{"n_experts": 64, "d_expert": 224, "hidden_act": "gelu", "moe_layers": [1, 2, 3, 4, 5, 6, 7, 8], "normalize_top_k": false, "norm": "layernorm", "max_grad_norm": 1.0, "train_tokens": 561600000, "max_steps": 4285, "dataset": "wikipedia_en"}
Below are experts of layer 5 (counted from 0) of a mixture-of-experts language model. Rows are named up (a neuron's input weights, with its number), down (a neuron's output weights, with its number) and show model dimensions 0-255. Each number is 500 + 40 x the weight over its row's rms, rounded and kept within 0 to 999. Numbers have three digits each.
Before each expert's rows: "gets" lists some tokens that make up at least twice as much of what it gets as of all text; "comes before" lists some tokens at least twice as common just after its tokens as in all text. This comes from a sample of Wikipedia text that the model never trained on. Tokens count by the router's weight.

# expert 37
gets: ".", " |", ")", ";", " |  |", ");"
comes before: "\n", "\n\n", " The", " He", " In ", " In"
up0:504505463480453456467484507513567473497506514529490465539533488430444471604522462542521533525518512555537560555486537537529496465528516483436466491407513529536504518533450495438502572520539525555559492527442561507511536549499486464530495513492528574452417454430499532528471485521500495512457499550497487531565542442524508530560443503494532550479450459504588496487461549478579451548528566490432523468501461439449505444594501491576526495555509426513486507517503543458473534467440466457518529551504577515487461476498474512468502505556467493546466570505440538475551443538455501561572475545537487498499516498488456414514445517497488535511448479449546494529444509461463628473465473486362483524457555480504538468521493492423482472525527539454447487529493513522481537533519438
down0:554576515537508526555488456502555461486525567501487517447499531569457502456548531501431446497497533537463492477486545464530478550461519431453507528572485472491492474506509459609547530462526499474499432458509486526489553464566571521484475484484512452402518513458590500531538592470427532489531563537511457536504424481483468481507434537448467513533496545528476535536555474544515546431482491511535542466511465503463581434537427514458498486534618510383480468530453540455544484477531519484469507448539515503516459501545524461519484574457470441502413472415507494569502523466510484480523522521492471500629512493480539464499507481520553473467494480494456464493513548566529503563465475464552521543508497513493479546423533481465450552484455451559523500567484517512525507465505453
up1:514496499464471546488461483416533477482524507404487497404456485505512524575485501524470505503559578442460619457504505431446478489517476479506519461530498483430499533439541477511494476478538458455467481556528494534439521492521493506491511541491467452571434462474469432563496475505506472528468519531500467509458500482545450531512511504496555446475488503448546470465541498526499485503572513449488497489481538481499575427539487465561528511508572529497484453458504490486469491491492504541471480492545472452556407490541569398564470532485520471454474482473478492470493453578495478471440472454526484464504489474459469495377503458504573489572478477455451552517593470513509524519480432560498539547424582539506542498553535552469437536656526477530477521492420509518488500510471513
down1:448495514519463432481534581507523465513587542515469503565482489468522516518488479535511458524518477489426469586531475596553558492504483474471434518569482534486512472519479482535539393502472505474523529431463477504566462487530503477498505486537505488475540482523498502458495464482470481527496460577526549539554503530493560493504537551472540507436415510483462549487509489438526446478506490464523531418463498567543523488508457470552516575524442464511599544491482651464502543492523565487545495509475501517528523483476528511529491482542443544505522508523556486491545585458521496515480467541456542452560449427502521546540494462522459438459439512517477440517427507509533528489463591475574504570506413414452467492551385502480507483536493475486422487512489482478446540506501552

# expert 5
gets: " | ", " ", ", ", "; ", "–", ") | "
comes before: "1", "2", "0", "3", "4", "6"
up0:525504491538566502534533489502490476479488463530516535526530519465522523519551435539478508511572450437486422526485545423460483516550549595520513473535512550491479415479458428560505436503480457497468484511487519530483520441490479570524522438487555522413489484489451473559447509472455434499469491522463536538518495483531500434510488494445551480472502533494510530524518466562505494468464498441477509452597511506499518527523518494481421484479464488547528594512480540558455494463515489627460524477575477488483572524538486581509533565465559504441521486497518520477411398537481540521504540406515456464497489546424557567436480483477430493467541566487471543429465485496483510487474515468428492484534453535473492519538554535418509495520535479539545537475457421466485567526562527
down0:492452487493485531570474487455425518476467508468489510449542466504565502454507618488528474453501508529487552482537521569472508503394469484506488496475494460514469517512504492483516524520495561464460539515466531450591558518444428469463466548492478599528434543494467511490508562488525495460503468568509543474474469500416498526519487516495494479446455456506543543525491479523497590491480514591506475536452448464552470446517539444500552467509497477495517404498532451545554527447398477489486577544414533542508448447441534454503499513511461479489518504573470466459560519561490499476478499507570526636536475428536567494573416522495477481559474519527514508485492471421497530548468538464528527523455535541456477410477524484564512530542508525469503463529516500520558500486474432
up1:516542476523423478515470529442490530503475522461510470478511538535450520524526515440541520494465502474510551532514507460468543495507503483456495437446453437553460489519556483445529509426471495521528536471488527515483476475509556568480495498494543535497448501548446528482530477489518464551455566503515522564497452530513482473525521431534460507563469491479456539476453392506472497517475526537531419514441522511557530497467465570514455525491461434393489518572508496550542475553575487498473551541591528492552447471528560517538492457603468493581451483495507514549565525448519418487482436502530482464495462468442541488476439523514593411470506430529504537458525517522476442442477416538507501542542537512401545515432463536482579518432517481496544446489525518419494470471454546
down1:560436499511534538496475522520476475579522552569520484543517492529466515526515466557540452507462472484382533490476463568459545528470487443477489498474499545566503472528501506481590577469530506538505448518462576450480455489494454472464513496537489473529450546471490527526537570556508451517423531417472434514551441505566472511451470492477454475533461486463495476486512576504497479510526559486417496584525537482432488523493504550524466568503489454515503482502568424499500526485474397512552458540531409561511459459445453523480557446471466503575557533521500496529564436506503511462492554509514475490436489511532467576474522482406465393474500499457504430469462497458479538523482486552465420497501489488499511522461475477487549577475454448519592511470465555510497536461487511

# expert 8
gets: "0", " | ", "1", "3", "2", "–"
comes before: " | ", ".", "–", " |", "0", "; "
up0:492441418474538462557472516524504473479467453454484588535510422467440572508487490528379492541540453476458532516536489491461502500462502530442493552575512557520534492492509535446495533457525469402456490531435571425501555493504501494502504489521496531475564477492498470522532517557466524533422466469482558493520491445516501483444522554562424526483496403479444492480446489506536447548460525475486521472502428472478516444485567488486509562550457488539539533442519525461417507480510570497460462420507501477457515560550534482434497514477431538557515414491424495522401490463494462544543520538518518510480524541478530480459479477489565508439551478523454499453470491516479548534505484539542536462505500441588464516532552516446527494465573523481486394440483520513480435488515482
down0:496513559513491587489493579419495515557566535562572482506446462551543431496556499440520523495484414528427502439374531510570480525496535504536490562542490540544504498494444509530487496460498486538549475454549563491524493444493588512535540490516495535487470502499527484407506505490556490481535477524487508464471513561448467506549466548548518486494543498501555486490517501425436513529501511435481466473428397497495481565422509560473478551538504463443535509467450468470541502512475539451497531567508549470508534454494463574481497496514462552543434533423511605468475467546449503517447460534556549548484497471506443439530519516487449463533559483495441470470542448458445484415529465525503457519503467548457504510518553511590477538492466507497493503502491452555510475456491557
up1:497586468511485535441527502515518462459511563521469522519475470508496544498508494505533475496534549493435493498491479457602520447521478538514440462471470543476419499501487538459481484432466507521521496495477493489492530498534507532498439485390470463531563511500480472452384495453408484542481502480510463504528509466429432519545505464460513519485475555499507446445515549502481585535435496571521575501452497538567648495477523473512437517483560553432505521473514431492512451487485543489483547555451519569524516486503478562507502486475443480398574508442546485433530484557514570519593441529444551557489515528505540577528420523556548563500533381462497515476469517469452520485473536525501495473488488457431491561496492519543506521523528504543484493527450513494468494476516489
down1:491492448574525560578484502554524453490467469469478432523584451504540438504464465550501469560508534492469521444509541477402438577559475540514491531438555501559531581520499550482572491503506525448455433475479556513454503547469546519454478479472467542534458536521500422455474518536521491517603572500556438490473553493558483531466512492528470467513457481567501513451573479544445481503461493519548433498532471510448478519490502531475544452501394428456478494466439530509483486523587495530461399528496387505562549531469466541536513556476479523571464526454505520496530475509573477514565473513463528494451478457454501488492525515464488488498460557474504510490465474487567498495554515514439518510509469414525518568527575489417531506483463500509450529467527473459519474506506534

# expert 25
gets: "\n", "| ", " |", "|", " | C", " | T"
comes before: "| ", "|", "-", "- ", "- M", " "
up0:478549396471499481443526528377598513471528471544535514558508477504503425454504508533513550469498567488476518432447480536449464484567484522452529531562469546520502484489517484595477473450552504489495517602502497544497566444427534502538516476505496539480523469480500484523495448442469426464517524470446538534449564473493584435523480521546518535456490485415567536463538527496435504479523491528433545563521499455546517500542418538574479510458478437560535486503423548416535484449528479588531494514481493540493499494513468506486571547567469495491535547549535511513518469526434485490519527468554577498516516539422501498505480497410475466527491440521478499469523496433525517454477543525501473542500527511508549492495503576550491573524553468435548461483479467504539497485521544
down0:481544478488467434560466490545487524447485482514403485467474532445532560487592543491488494541498556490441499615503485506506513496464420424494493440486371493545527494438454491551516504529542554519455395482476534522499493545458476498518479453519493481475531476514483504508523560534496437543484486508470495466549452548482527527491551486530475509404473504547447521464507465468468507535468433510491493558528495531553513509476565487501393431575484500512490563479383528570485539508477534556522536483452442475523545542573523553486508501499565595467549511471485528493536525500464524424484564467554533529549497519545458510599492543494528460495506473467414446559547537497510497502467491502424480543546477472520496539516477444559521476530457508446513462501540480542514457544511515
up1:439497477484488569474497539431534471470436480417584483461494535456464545451497546476447484530507486511457543497463497473555525500514503513593423540458480504507583486512519547432496453479486528531476490512440517493415527560437522426570513489463472537406496526493514512503584430503534465489539519510469522484502592423479487486550493566420501502508414508498527560470525541527495576505358493518545506542498454550493559485445463488514505551459514524524533552500519478498454526565493502493515473470535519488525453565509464489562542535487441568526500503423497543479490388516464493550550435510550510525482517524528537493528498518484457469443497525547508496423482435509519420566473489510489532499443498521501530528525488422506555504525473527491544446577562520501500449496465454
down1:528455543466443492441461596454506477432539519505485463610487489536434517532493503543446478493536491502478534545520475557570523460514556542473508585487495489477536509513473469554495415486443540547533485493505482443524506489534483582520465486499546535517517478472445497494470533464544535497484565532421513563519520479544520565477479446464499481449551497459505499525416511504482510465490506434532396487637539530460433485505461532534451504485488452536528568492531468487452477442477555498535490431550451546511503497554506471420443503506522477488523504466575519603525425531568498446501492490462492471469576495514495474518446429488534528507485463486470486501538522414455516465479632532512502495507549546455493473484520540425425454481490518561502482476465483459514505446467489

# expert 18
gets: "\n\n", "\n", "===", "-", "==", "|"
comes before: "The", "-", "==", "===", "| ", "In "
up0:446524456398491501508594484522489558436486445446487491510511520531467513475481490498509550563499508488584519447503489430543510461473512463516473515481488506501506399583499470483523477576548510489496511484427439502532541484537468533555496502426471583429508454477477469476494598532440505596471523503451482539545463445507433550440534514549548484558552477466464535474515405564458581475524523517505461557519510468491523491541522505510502528460527555476510467527432485553550457484471506473477524526474533507504560529523472590470506434561499568520514416470480519493474537461486495529458515427481475432488521482489485548473474529508452404460539513474552460479425475537462470511540555520498529503528483513571404486528537525500489508507442462524457427520540488481502411429515462
down0:507531489520514470475486562523505541478557513527599509549443478506513484451564528542482415465465469531470468483474554544544441441466518532433547475513537418521552456511504479448510497492451550494530507502536585492505561476450509491493447516491495500536480573506549432488468515522504456453475495486432462463481478425505557529503489557496465499541530520490544596561450557501449494565536497476495490499485514550506485586497529514543542502566460560440481456476491491415557593485529430459515505437515465585511533507522504496531484497530505480469456481501535454532505549544531485541492480504540566442550441517416535466533479540448488545492486567494576549543469508468514506455443472523546525496531427477367506454418467485503486490468600541514447471452491469564453523516526463
up1:550491541484477493518538419527471599530471516581528505491501494497493475502473512488492492543508523584535446526523457515500478528480487452457521463425483469534475475500602551559515549462490528437465517480439501440457490516590436477420483473469548575486513534449448494505497466511515509489562549578535446471485556498507478445478521513513559458521440551496514487452496506506525519515483405510544489503467545481451513495511431453528491481569475503476484444570502455503562552493480531485463502533503493538500548504492458554492466530461552548470592487455506527515542539501472481531450505464542582503523509487483501499505430452449494465407426537480462419539582443477578498516528541571517538519547483595478504493617444530607457519481500527551481499484555513453540472505561523
down1:532494476472565549512402554452429514478546464521485504502498552481506519544534554493506498479588510568475531483555513565510491529504436431519494561563500573516492557585484452513503503497539464543461509473521491428438481444479485462499473571443508477592437510544567494501491457476528540475465427426495508487503517512494389496571551495493407428475464522456482456526498472478470470480471511551547487495464432503498503527490510469512483557469521498519490540561440449427466489546468535511545541541440457460472429496496512506429529514493531486528485467462545526539490497505589478547551491544482444589488426492451458490426554454484498478518593534570435530527477519556546548496460491447551504535487498430491502435523491551433498515508449553461493530463475539496447495520483480

# expert 9
gets: "\n", "\n\n", " |", " |  |", "|", " |  | C"
comes before: "| ", "|", "-", "|  |", "The", "- "
up0:530460539452508472413454508498523531564434495556486531544453577503540554475474484516484390389520513435532523515512473512558487540495451498519503419516505457535512432506417529564526563557543547567521519566473513464521502572503501496434533479425463466468520509554547545519460513520484502503505518488492458435502463485476446533528511521494429550512539501552487561508489471550542521477521523462476496500502550499483512518559500492510494521496542523477449448479518490466444428582495472486532456494493493659422468523464533493534496458501510511451427519390507523393439519461446462501548490487436477484523452520525519507507475473542572477526492459545546483508526445545534469541556418534503475451554505558467520462462472485522512552463459518527483464569496525510499474537563467
down0:577493509516573559491439459468478485568540388548486473559446497484525412506488479533474470493475512566470575579544532497484518475517463532498479499570526528551424519452476542629516520482388528495526421440427530509531474439449526568486466446564529541515504518554464483569528478543476461467507510499515544541470572462508481472502536509557503579462482528467519482539527424482484534499560439406542465487489504518541482504496489527537389501483492506503431523486464526506539502511474491518510522567468438537508442442493474500480539441457482449417491468485517481509507452528472449421482459452495513481541475538485436501478515490519443515582550497464519540525545472493542505509598475546531492459521533544580462475484545522485523537507489522466481430522507509492465513525494466
up1:552506462506538492512478548475479466512509557501509518457443432492554492416490524523514497487474524457508497400563538484669555567501530458459473466474522476536483496518437424483491469528484480527472510505499468432459539449458551543431430480572571562508504475499511460479447560417485539487524484548582485475566529573532493525566441541478561448440515488425504552511531442507484513456475562487508520509450488519540526496519523545442471555442465467510500475525503467466480523574508519569628445535509474506548556469414466506504454506514534548483473549479488463506466477507507497493508444549414465429575504506508537489489488503511464473480489516509509588471525489517493487468458475521524524469479461468456548474499510418466496534557448476571525514454499540507446545501506538
down1:496483484499430570435493505485441546543455493380437503464564489524544429459520502506524496563545549461536482565500482461495461570440550469459521559458514479432457565565520492452476613542522464559490565477488486508492460574466543509521497490521509586501505404477465530528512561485518419461492500552538517494473413524495437536504491459486486482512527496506484513548432448498489492469461544474544500528497540443559494470512542410505498475448548557510512580540507551506493525552501423435455534485498442495550506469504454503496538521511489477511459543482472488468468515453485451474491507471478554533581545471469458569498499491565516540498528509450512404471488586432505505484480499485542484545473539420455522522564488539557544508499559471544472514473482531475467520483587441

# expert 54
gets: ".", " |", ")", ").", "\"", ":"
comes before: "\n\n", "\n", " The", " He", " In ", " In"
up0:525491442421475507522546468503446497501576425521516496480454471573507475484516487494595487511495524426493478553562527516464502475553443515487437471463502547482472478493512478477480533490541495509529523544575589520488528446455426505558475498474443482444525448538509488501474434493520447516534470471452497452466459491521456495516436512529537476575516552522569512498482522452523504563426500509553447468455536451476468566495487477480556543502543590530466481471532568492494447453453476512562551499455464495516403499520476389476481484453509448522507521473469519444536466513510501512482429433495502504504454460499496496527438521458589559525483439464526425467399506469513425529558485508579478500524535568515492512558562484514480487609540526537493539507483543575573518536522552
down0:564575408455456528387488527570531458507456455521471538512452508454436450578437497531533528482502486506438441546403440533514492524458537558470479519551500507471507434503548461497533484552513538438492482486537467532446525506488491505497477424474538490483543522411536453480469485561468446553449458516487520518561512490456451491517553481530578525544523502495468562482495444549477477548514511473475512551476523530572509566470463560408482573486527540487467505548494609569528483439472525524483494554460517541539493466488504509503465447491496511549452530511458529457599415463476522490524534536500481502528483442503496505586459561434442527586521512422482499503505478501488555503437482472509527495470550521540508547516580516449526504462472496523460474520546492467475446517447487
up1:476551498491407497502517522474539467510504513486482492542495526468503500524498452487499498503529478491501479506459562544610507542457502474472521436503529473446473555537551464474471480528531611491464491505527553534502464516512486528559485448447482490492500485593473516457468446495584488540458530450492498535486520547497497474489524457533484557496534552550569528555506467418453484505554529452489514502471538482476475540483488512462411467557582533481331493471525525519524473464517538601544508543506481496477493505502514394444599420506540433439424490532572484556560426509522490494524525522451512442559516502507513524505500525477558561528425536502543384519424555475451480512488507510519482527483491504497448488470497511526466436452466517567486513459446448486502495489542557
down1:539560505514456511522482523565489514554552509514479532529499399467444479512500532453535548578476447511561568497472439505485479492551483463568478535477428529562494554551493542448416572560551500503496491470529579491543388481502482554505516463456534474560520477491503453522515500516479519517502470527507470521499545537470571509544441488461537502521525417488547511510468523515501464491431457454487512535533449480509407510465468500505545456418509552526505542493538562484506565474502541550506469588487485473597456511431438504544544520465495505491468499530567555408496421507495519538469548518518469506417485464478547525482475417577449494521565554578499584452452499541522502515540451524460480459490445470501507488486535486485471570456536491458519506496533502517467483479593445

# expert 47
gets: " | ", "| ", ":", " |", "|", ": "
comes before: "2", "1", "0", "3", "5", "4"
up0:490506514535510475541400488494509530523490512525542494577484555460453547473471543501495527513496455502436460486527529541553438466527469509548556486503520538551497472508483491532475466449595504522469472489536498517532526525501427524511534563459605465429458470465469455482485487549470486469533541481463526504528481477443502527550530474435529559503524488597485481542544479532553511618456413573520509468457541563483447451511592558525509471528484566466486540516527459521507514475538479512441548541494585570521494527539484506575419486588472521490527483515416534520570499558513507428543527488486471445492471544468548514506533443485559482492505463462476417441587422468478478486565419534540482542478524495514506503538496469544549495486491475496473497473436547552570524476520452
down0:430493454539431463496583643500513462527473557521468514457526517499457532518451485525522541542505544446413506426411508558470486553497468494462498514471509530504448463537528498515452495510513544432517463484518542498546420549412497525476513516557586516510503538464528542558479567501520429475450566503486516492468484515499497517546533510453541472477499514491550484481461531510454492473444547464486530516509488487505446478521533523511533520490487467478439506490502510538484571455512473537516531472482483504498455548602507533538520503439471465461495609504479513505519397447528515454486437541572539405552557478504420513506530571467521596479545538479511463536561471457474498520508555511417479484509430488583476542475429479503561524562497525448491536544548517541488553518479455
up1:432434497494531487590464481505460461550471506534545525453492504489559544491512453562474496485527509472533467531469468476418481534400572507572418484519439484503521483492458445513539476543560519484508509497467477481460542501566498517509473541564568541445483559502452487414515452534494508534518473540490540515502446513558425522422456395541440508521476476457522537462494454478495461465499525518548432518570558477498423561565552535482494525502514450496485557524505463500567477432469530426452543486472504531470411543511463533519491490462487558462490534484525499455488530532518460550381468499522505555569479483510441527481532503511531461540547533465499407515519555635464549508542479463527433436471482526464540476514497494488460527520586497513505505477512468470534487486489509
down1:476525499521533455599488494539508481474588582483421480518501442429501520520555527549473493552503531490410440506522538471508572481511517576477496467525482534521465460439610453553475527492508502428513519571461613484499494471525436514459560523453508461559513493506511574549459447494515480489479488475497419554472515459522501514461547468484472473507420515489524484517460437536545506559452513458496522566489515547510395480516473550534474476501521451530446433469478524500539501454477532435499511484485461596518513543510536538496519515513510524532524491479534471472539558473507506464526489501520505474482500514526520477492470582477481522504390508544492557455527442442447540459492448495448583437453607425524495482461461497536507509484468474543501422436467529441509528457565465

# expert 40
gets: " | ", ".", " |", ") | ", " (", "0"
comes before: "0", "\n", ".", ") | ", "3", "4"
up0:466567522511406484509533567590481590573534418468468466515540505551503510443487540462451552507523537494491533472438475509461523479446526575566511477452449422485527435530492564472559453507592546567500498463541533482507512508523498503488521538564480544483472498490495470561499544480534518513465510566507562528431489508508466488468529440490454460615530550478472498474528497395528515492453411492471512496475516470515489410449477477536593488520423550411468524461551448452457463543550451535469455490506527480514494542505498521462548534471500518481464464449509544479512474509490528511504504483444528560470585412495501529480500434479481500493413500521540475520474518445451526495501506562498488440499478510564477488502479489436559525533442526496530548495573582512525522505531477
down0:505465532464569561481494485514462520557475389538477468501525543489503604559529458443487549493535458583454466450533438477581601521473460506545520521485492507526481554481481509524430444517500523527486520478492449494464485499458501543486467468407467490510562450522476525498464519460491577514486520491524504453481497456493491479488487537522547517455571431524513513527501557501471543504465483517497499615537566489510481494561534464438477498570557478419418460514522504500470548459495510475506441464560468466572539568480490471548461539472527454555534490467472493492449510455536491454483558594517469423537520560516519588478406472519506486516511476527472445476426504483492474524497473476536557517458479553459539509514543518521464524483453527547440434561530429528496467440495593
up1:535456483518434560538457478477403531497458482458518511598568502527520514410501511503511494514517539497569532485454513503490521522417496526562424517548499492487536459442339493433571521595452502442515572443505528526491479499493511498470504500565458537464512513522465528506501481472497599524560458505507507463524484553527425497470493530545456430504539567541444443462460493399561465524517526560483469525523513572562492468503493462458438554510458500503505494481572522516526544511471546503544437513522497487540504457512414547495531544486544490545511549518460455516466496427468519497515421494524504509505457477496546405492485527523575579482487511545487560514507445461501482494470526462461487490471481458511509477555533501446553476456408492529520558436483529519496506534461516
down1:499501497474518439514464550468450497550451454489492491527487508609534504509500505482505481532466487470522505489596503397515493464419482498525493522618496431522394505460556509472468501447523452438447481541528488552501481537463547472549512508449445470510466495514591453545390508542486570439534551482558507495503459433487475541546521494452519473458509525483503452442421520551521503457461488490530553472463522504423505563531473524506516552488477501530523521470479514491518548489504537488513572512513536534432468507502469595557514478507479464542419518491516469523471556510460469354515461479560580533549465511509508496478530482522481524528571484473524543544406487588497520570537494491505511566460476450502429516464530473507517515493512418577547521467499485498483523532485462

# expert 29
gets: "\n\n", "| ", " |", "| Party", "| No.", " | Date"
comes before: "\n", " |", " |  | C", "The", "==", " % |"
up0:505499481455465516480484550495462483463537522553580499513537522528606507403542473509587491496517461563435502538467352502462471502506566521579419453550559526498463468445504488543544464447533507503461528489481420484492457506523529445553537495473452479448555484498528546404459459474461491482508467462482483523541545470469490490369468542442516500475486491500515441488494524456485513490558546516465541482514476489508523499480488578508457506467480473540483481475489520554499505498453461508516458514418493522510392524415504498519443484547530526550486534499511466453475446439481539518486518490517561531474465371509532525478426501462496533453526479480549474544490447478510527428559512539479538506551520531461505510469577523480505439577499595514483454519516446488526539516511449
down0:486470498566496480494472480490518551499468474448446532470509471489411520587456477520462495508496467419566493468543552461513523486512469518499555548476406529446506524478474520437467460537438493450572568520511455481511561489464477524474422478447515544549454528476439467554506514455513517495446524495507500490514455487535488507556501396548485478513516515477514519497505499517532504511449429493565532482448500490527466529515556516504546288499496559487495473515534485425503499459551484525555522486528548452536529527602482514432532509477471443441474491506455490498507494542518429462517522438462454462525528576575451503519506540536469479498496517500487492458544495547463472443466460478554427517524419484515443490541448485501555521490483407505532564503527576462513520507450571
up1:507569491445527479524482507436515415522542456560525439556514554463504507500502508467450554499462544502485482513500558508434590520539385459501539439433518556513487546484592485546445475471469488465493536462537494439471437444491541512502463587450559514460533478491469497466504420545480526500499539560515481451415519544470409522539452520483497397532560550484489531502451561521463541562495480500586535475530436509473496542485536441471543516475491496482479479515470526525485465533500501516539454532567516534478509528496529550540429481545443498523574459541434530486436451491485448447573553468474510493493391497519492541542447452515526549476479503483479463454435486486458466481519563504492474512546412501442527493476445467496430550504507514530481546543493486492551435474499490
down1:497444519555492547479505523530497538488523545474475545485498490499510481530503484561529462514531455500464491514484441481540453456479619552535457533546533527476496409529438533429536505454528501596451431572469548494517580498534473460462530442545515493541550434503558435491480562441507544495502469500453530583520515411522581502549581453494542574493491382528504442454536484468485492428538436556489470500471562487505463459462492528567480403546520541468525467496562494500522502490504501460489526501470488427516492517531565406529515486480511511503434520443532469530483547528504537417433399489464513490529544560469491524452518499460441399476513501525510544524531443462524476512504459462473524490455548496490479531530538520494546430476481487506505444495512519504479537478541465